Experts of a small language model.
Size: 11 layers, width 128, vocabulary 5814, 20.5M parameters.
Experts: 96 experts in each of 10 layers, 64 cubed ReLU neurons an expert, a softmax router.
Training: a variant of SOAP for the experts, 7519 steps.
Below are experts of layer 4 (counted from 0) of a mixture-of-experts language model. Rows are named router (the router's row for the expert), up (a neuron's input weights, with its number) and show model dimensions 0-127. Each number is 128 + 24 x the weight over its row's rms, rounded and kept within 0 to 255.
Before each expert's rows: a language model's description of what the expert responds to. This comes from a sample of Wikipedia text that the model never trained on.

# expert 16
Function words, separators
router [113 138  97 104 142 107 116 162 157 111 100 117 127 110 140 116 141 173  97 149 124 108  98  96 134  97  98 143  95 125 154 146  89 129 162 135 156 105 110 113 154 130 160 160 100 152 160 102 169 148 160 162 161 112 152 143 130 127 135 147  93 108 157  90 115 130 126 115 142 150 108 103 162 173 140  93  95 161 148  98 132 102 107  99 114 107 108  92 113 150 127 103 101 107  99 134 150 132 110 133 152 155  94 131 103  89 107 109 131 118  94  67 150 142 105 115 133 158 151 148 146 146 153 113 158 108 117 105]
up1 [ 89 134 130 168  82 166 194 124 138  92 147 112 125 128 122  94 164 132 139 131 131 110 163 139  94 133 140 147 128 126 116 138 135 106 137 179 109 148 130 103  94 139 125  94 143 121 143 128 113 148 129 150 102  73 147 165 148 123 139 102 144 113 124 137 139 135 116  96 126 126 127 117 130 123 163 132 131 148 116 113 134 157 110  83 171 171 128 135 164 114 158 109 161 122 113  85 103 141  81 151 153 114 153 105 105  92  95 109 133  88 149  72 131 148 152 118  98 116 115 174 159 124 137  90 126 160 130 144]
up2 [150 139 123 152 162 100 120 116 165 132 146  73 154 119 155 152 130 138 123 148 136 124 157  84  94 108 112 165 118  97 150 154 132 105 146 130 146 138  79  98 174 129 121 160 117 126 152 161 108 154 146 114 143 153 139 138 151 120 156 118  88 102  98 113 140 141 147 104 131 150 120  89 118 116 114 114 111 130 151 154 119 140 172 154 127 135  91 114 111 176 111 110  88  99  82 133 136 108 108  95 139 169 118 112  88 125 160 146 115 150 104 149 143 133  80 170 145 133 135 160 117 152 186 116 159 151 133 123]
up3 [118  81 171 100 134 112 142 130 136 127 124 145 114  80 118 134  93 131 130 106  95 168 156 137 108 102  90 126 122 162  93 124 121 140  98 132 135 140  91 103 163 108  69 161  94 164 135  73  98 159 104 149 129 135 151 147 135 129  88 137  91 119 161 109 141 143 168 188 121 130  93 114 139 103 137 141 124 158 122 177 135 123 118 124 130 119 106 109 151 126 164  97 158 117  99 166 145 120 131 131 132 138  82 115 143 123 138 139 109 114 139  93 131  85 140  92 160 124 140 118 162 114 144 158 116 134 149 116]
up4 [125 122 185 103 121 139 124 144 144 130 117 102 129 146 129 136 109  99 154 102  78 129 144 139  88 123 141 129  85 138 143 142 111 114  91 122 113  85 183 123 127 150 137 152 111  93 160 155  95 119  82 131 147 126 124 145  96  90 108 101 118 134 115 124 151 165 108 143  86 131 117 126 127 115 189 121 133 135 142 115 150 135 105 114 164 169 121 121  91 144 132 126 100 124 139 110 131 148  90 105 131 101 148 139  91 116 111 146 111  95 140 187 151 143 144  90 141 170  82 182 116 153 120 104 156 122 135 104]
up5 [115  92 163 129 113 138 115 197 160 124 142 164 148 107 130 103 137 153  80 170 169 142  97 110 149 137 120  77 134 139 161 122 150 135 124 136 114 151 129 126 150 111 136 133 149 148 133  97 108 132 164 131 156 163 149 152 139 108 121 126 128 123 166 142 130 102 128 106 133  95 121 136 146 170 127 107 159 138 136 112 160 130 116 127 120 142 144 130 126 135 113 134 108 103 163 152 144 122 139 129 134 120 102 156  79  78  81  87 129 128 159 177 182 128 134 116 119 155 144 200 145  86 139 130 116 104 123 155]
up6 [ 81 145 128 150 127  85 120 152 112  96 108 128  94 130 127 148 155 133 128 146 166 169 132 109 167 159 116 122 153 113 148 103 101 135 117 151 137  82 178  78 155 109 127 137  95 113 155 153 162 110 126 140  56 149 137 116 130 141 189 110  71 173 148 108 147 103 141 118 152 132 141 117 123 167 103 127 124 145 111 120  95 146 109 110 140 149 132 101 117 109  91 111 119 118 164 134 128 141 139 143 139 108  97 110 112 116 150 118 107 159 137 132  98  82 122 112 126 147 143 134 106 114 140 141 107  72 130 111]
up7 [137 108 127 114 131 133 158 148 117 110 136  99 103 118 154 123 105 131  98 124  96 135 155 122 164  88 158 137 108  93 111  82  93 165 148 126 169 131 103 152  83 142 151 130 151 165 141 125  98 165  86 122 183 132 131 170 164 146 136 135 111 158 143 143 140 157 145 123 117 126 146 155 166 116 149 150 120 151 115 120 118 166 126 115  93 142 137 119 151 168 168 155 105 103 131 173 124 108  65 114  78 122 115 161 107 126 113 135 122 129 108 103 173  98 145 137 149 131 115 136 138 133 126 100 158 102  90 142]
up8 [142 128  98 119  99 121 146 171 137 132 103 130 111 135 131  94 127 133 111 140 102 109  67 116 138 157 140 119  97 106 172 136 104  82 113 113 167 128  97 166 134 107 114 176 131 146 154 111 106 118 141 105 141  86 131 154 122 123 171 146 126 102 154 104 130 172 165  95 156 137 168 123 141 113 136  71 104 145 166 142 157 157 113  95 119 148 139 105 147 124 113 103  97 120 132 127 129 104 141 127 172 125 109 101 121 167  99  98 103 115 119 112 118 137 132 135 135 160 193 132 119 127  83 116  94 108 140 151]
up9 [ 99  91 104 110 106  96 148  81 125 119 139 104  78 125  99 136 129 134 100 118 141 146 160  81 110 134 112 143 139 132 143  73 129 133 142 129 168  94 100 123 104 137 156 141 121 135  82 126 142  88 146 116 119 142 127 104 111 130 117 119  91 111 121 133 137 134 116  85 144 120 130 144 150 102 139 156 116 142 150  89 140 111 128 164 114 168  68 118 132 112 142 178  82 110 109 126 129 143 106 144 131 152 145 175 163 137 124 134 156  96 187  97 166 135 136 134 178  96 123 144 102 164 152 116 133 132 148 143]
up10 [133 127 130 108 154 141 164 121 107 144 110 146 159 134 114  96  99 125  91 113 112 102 126 136  75  95 126 157 111 131 118 136 116  76 143 106 141 150 147 110 115 110 124 181  97 123 115  77 103 127  89 138 139 136 165 100 130 142 123 193 131 110 132 160 134  92 133 140 148 136 114 175 147 150 159 169 166 104 148  94 112  97 140 109 125 139 104 148 102 170 102 167 117 150 104 162 135 118 108 124 117 146 107 148 118 109 150 119 107 114 141 130 123 128 142 161 112  95 129 149 147 154 167 116 163 152 119 191]
up11 [146 127 129 126 175 193 155 135 129  91 106  99  79 155 143 109 131 101 103  92 122 131 121 142 169 158 139 120 106 100 141 129 113 105 105  90 117 118 126 132 130 139 149 109 136 154  97 105 137 130  94 122  87 134 170 137 122 116 130 169 156 145 121 110 156 101 110  85 174 172 120  77 148 143 153 113 141 142 175 118 114 129 118 109 145  94 123 110 128 100 110 137 102 116 103  95 153 135 128 142 118 164 126 140  95 101 164 145 135 108 121  77 126 107 149 135 141 113  93 187 150 110 119 144 121 139  95 117]
up12 [159 101 134 123  66  97 116 109 166 142 117  91 154 146 115 136 124 105 120 146 156 121 108  98 126 138 112 111 116 103 135 105 168 162 126 147 107 179 177 131 166  99 161 134 123 130 148 132 119  93 119 125 115  77 128  98 133 119 145 125 155 158 142  70 162 128 152 140 129 119 123 138 159 134 125 132 145 138 141  92 119  87 122 140  84 149 140 112 129 142 134 132  97 130 139 139 153 117 166 114  77 108 117 141  96 109 135 120 129 146 132 120 139 112 162 157 186  94 107 139  95 162 122 186 120 126 158  88]
up13 [106 147 122 180 159 161 114 185 106 108 114 105 140 131 147 112 161 112 120 118 135 135 105 133  87 152 103 132 165 142 102 107 117 159 106  84 140 165 123 109 150  99 138 143 168 133 133 147 138 131 150 172 124  71 132 129 161 118 127 107 122 125 128 142 132 163 171 137 132  95  76 154 132 131 116 122 148 109 192 103 126 133 113 124 123 140 160  80 123  73 155 108 122 106 139 171 127 146 123 118 134 118 146 162 121 149 123 118 136  94 139 137 103 132 109 121 137 154  99 153 116 115 139 146  78 162 124  82]
up14 [139 138 124 117 105 144 119 155 143  82 101 102  99 138 155 139 110 127 106 117  86 114 107 128 160 109 103 129 139 131 118  66 122 119 122 148 147 148 144 138 135  80 138 176 140 149 136 156  90 152 115 110 100 101 116 130 158 127 136 127 128 103 177 144 130 105 130 162 115 119 118  87 141  50 157 100  60 156 141 117 113 131 118  89 128 134 143  87 162 116 104 133 159 144 143 141 123 111 113  90 160 106 127 115 140 172 110 112 126 159  92 116 122 138  83 106 117 129 131 100 128 138 113 155 161 126  91 141]
up15 [131 143 128 130  76 134  68 125 128 129 131 131 152 102 138 118  96 142 128 119 149  96  97 105 164 102 148 106 112 124 127 109 116  55 163 115 141 134 121 145 125 106 156 107 132 127 150 127 108 162 172 102 119 140 124 126 160 115 130 170 135  76 138  80 127 144 151  95 153 105 161 124 104 120  96  91 107 115 121 146 101 153 132 156 108  72 112 144 116 133 106 128 125 159 144 124 135 118 120 110 142 114 113 118 125 146 111 142 103 141 136  61 143 131 124 132 144 119  90  84 119 184 156 136 137 100 133  73]
up16 [148 111 124 119 138 141 101 113 117 145 156 170 137 164 112 147 151 118 116 131 115  88 101 171 114 102 133 124 129 100 117 145 100 151 158 121  87 151 146 141 155 136 130 144 140 146 166 109 131 156 145 125 145 128 127  99 131 129 110 161 117 100 160 129 150 104  95 128 101 123 151 145  92 160 121  86 124 116 149  82 107 134  97  97 116 104 121 122 139  82  69  86 129 102 158 103 159 136 127 166 133  76  75 137 109 158 103 174 125  90 108 115 123 148 106 104 137 109  92 125  97 100 149  97 108 149 123 151]
up17 [147 135 116 153 114 169 115 132 150 108  71 136 108 127 149 107 149 119 116 139 115  99 107 172 136 110 134 123  83 115 167 112 139 112 105 152 136 122 125 127 116 164 178 144 102 166 119 137 135 105 101 122 110  78 191 108 108 137 141 121 128 107 146 103 111 149  87 138 166 148 135 112 126 156 132 187 140 134 152 127 150 159  67 148 137 107 107 136 172 123 152 169 118 102 151 187 122 113 113 123 130 133 106 117 180 134 137 101 127 139 150 129 123  92 112 110 107 106 108 105 111 154 146 101 164 128 126 112]
up18 [113 154 132 117 125 131 122 143 139 134 130 126 138 105 134 115 125 147 123 106 130  70 125 181 129 178 149 126 123 132 143 144 119 113 135 154  87 140 135 135 140 157 120 167 126  92 144 121 108 167 118 113 152 130 111  65 147 161 139 107 135 117 169 130 116 175 131  96 131 107  80 139 161 139 154 124 146 166  88  51 137 127 117 110 102 143 130  56 134 151 107 136 101 133 126 130 142 129 156 119 128 140 118  94 127 124 122  94  81 148 122 194 121 113 129 130 138 118 123 134 166 108 129  98 122 113  79 147]
up19 [132 130 101  89 113  89 127 176 137 128 119 117 101 114 137 179 141 108 101 114 119  54 134 170 109 111 101 144 141 135 112  87 135 134 109 146 116  99 143 146 160 117 168 173 111 152 126 156 129 158 115 151 132 129 109 128 124 131 104 140 116 160 131 122 123 162 110 141 144 140 104 106 151 144  90 122 162 119 153  88  36 155 119 136  99  84 128 115 120 142 107 114 145 128 152 110 119 134 103 132 148 112 141 121 121 144 153  81 105 115 143 131 125 129 160 107 141 122 143 155  75 127 112 165 112 135 174 124]
up20 [ 80 129 134 163 130 138  94 158 137 127 108 114 131 145  89 139 133 109 129  72 108 117 122 100 128 109 112 144  97 139 105 140 161 104 117 147 124 110 109 128  93 158 122 142 129 119 128 124 152 160 104  81  89 123 129  72 143 137 176 145 104 143 131 159 159 122 126 140  98 156 122 146 105 106 176  90 152 104 117 105 117 111  93  94 152 110 127 107 108 161 123 111 118 143 156 139 122 102 134 125  83 150 120 130 147 136 133  88  82  66 120 138 105 106 158 177 162 128 125 147 131 107 159 101 120 133 136  77]
up21 [137 138 138 108 103  92 140 140 150  72 146 150 119 109 123 124 150 139 188 112 158 121 122 141 126 118 133 116 139 146 162 139 139  95 118 111 149 109 121 175 143  98 143 116  82 113 114 116 170 110 117 164 126 121 139 105 174  87 131 179 148 102 153 164 160  64 142 125 135 141 152 141 130 149  95 114 132 136 157 101 119 113 118 101 164 135 130  90 172 153 105 166 162 176 133 105 116 108 133 123 171 117 152 143 113 120 151 139 164 132 132 132 105 120 129 163 119  89 153 131 145 109 157 147 155 138 125  96]
up22 [149 125 127 170 154  85 108 172 134 152 107 124 100 129 115 109 151 125 122 149 149 124 195 117 110 141 148 138 139 118 135 107 125 128 162 142 109 147 114 130 166 146 134 154 138 126 158 115 155 157 125 116 161 163 113 120 122 143 156 149  87 158 176 146 146 117 128 154  58 116 138 146 118 139 135 174  99 129 106 112 111  99 114 153 127 146 122 139 134 172 122 162  89 116 125 135  95  64 142 155 165 186 126 148 154 119 140 106 116 135 164 140 148 119 107  97 138  94 140 121 141  96 138  92 149 124 125 101]
up23 [144 127 139  99 152 137 125 122 122 128 100 181 107 114 117 105 143 165 113  96 145 139 132  87 147  96 152 104 152  97 162 161 104 156 138 102 181 151 154 164 136  76 133 149  96 147 129 131 147 116 149 145 124 143 135 138 161 102 152 106 139  88 143  97 128 138 122 137 110 142 167 112 116 132 134 135 106 101  91 103 117 111 122 119 135 127 145  70 177 164 132 124 154 138 135 112  93 136 141 143 130 123  74 129 154 106 130  92 103 161  94 122 155 158 146 143 124 145 123 110 109 176  96 168 143 117  86 154]
up24 [115 101 112 141 123 184 160 157 100 110 121 129 105 124  92  83 132 143 123 128 100  74 139 140 161 113 139  92 122 139 128 155 127 187 164 128 134 129 138  94 125  80 163  60  75 143 111 138 139 133 135 112 139 126 112 120 127 118  86  95 126  99 101 122 121  88  90 127 136 153 126 111 155 115 160 104 142  76 132 125 149 110 100 130 115 153 119 141 163  94 181 119 109 142 128 151  68 140 151 122 133 148 100 125 106 128 146  90 131 117 142 115 133 111 123 124 149 132 125 115 153 148 134  93 110 144 105 111]
up25 [150 101 122  96  96 140 131 120 171 143 116 134 139 116 131 126 144 132 135 105 167 120 122 126 115 111 105 116 118 110  92 126 101  74 129 152 147 125  99 164 108 130 138 142 136 106 155 151 117 139 131 143 143 145 161  97 119 123 178 136 135 116 138 124  50 126 124 114 128 106 156 160 159 148 156  95 169  95 132 152 120 113 145 131 144 175 102  93 182 163 121 125 118 149 167 187 101 158 129 155 145 131 158 138 100 167 142  94 115 130 114  93 136 118 145 134 106 161 150 117 102  72 138 124 160 142 118 111]
up26 [119  97 112  84 126 135 120 119  93  99 120 154 138 147 120 104  97 129 116  85  94  95 146  67 134  95 108 136 154 117 188 121 103 115 136 124 105 135 112 135 136 109 129 131 142 127 145 129 157 150 136  85 151  98 109 132 144  87 139 153 107 167 140 102 136  81 134 109 104 127 112 143 122 154 138  56 107 159 117  69 122  94 156 140 148 156 162 106 126 124 106 142 103 112 187 122 115 139 161 122 153 133 120 136 154 163 139 117 125 116 112 123  95 128 150  71 127 113 144 106 134 117 111 156 118  99 129 110]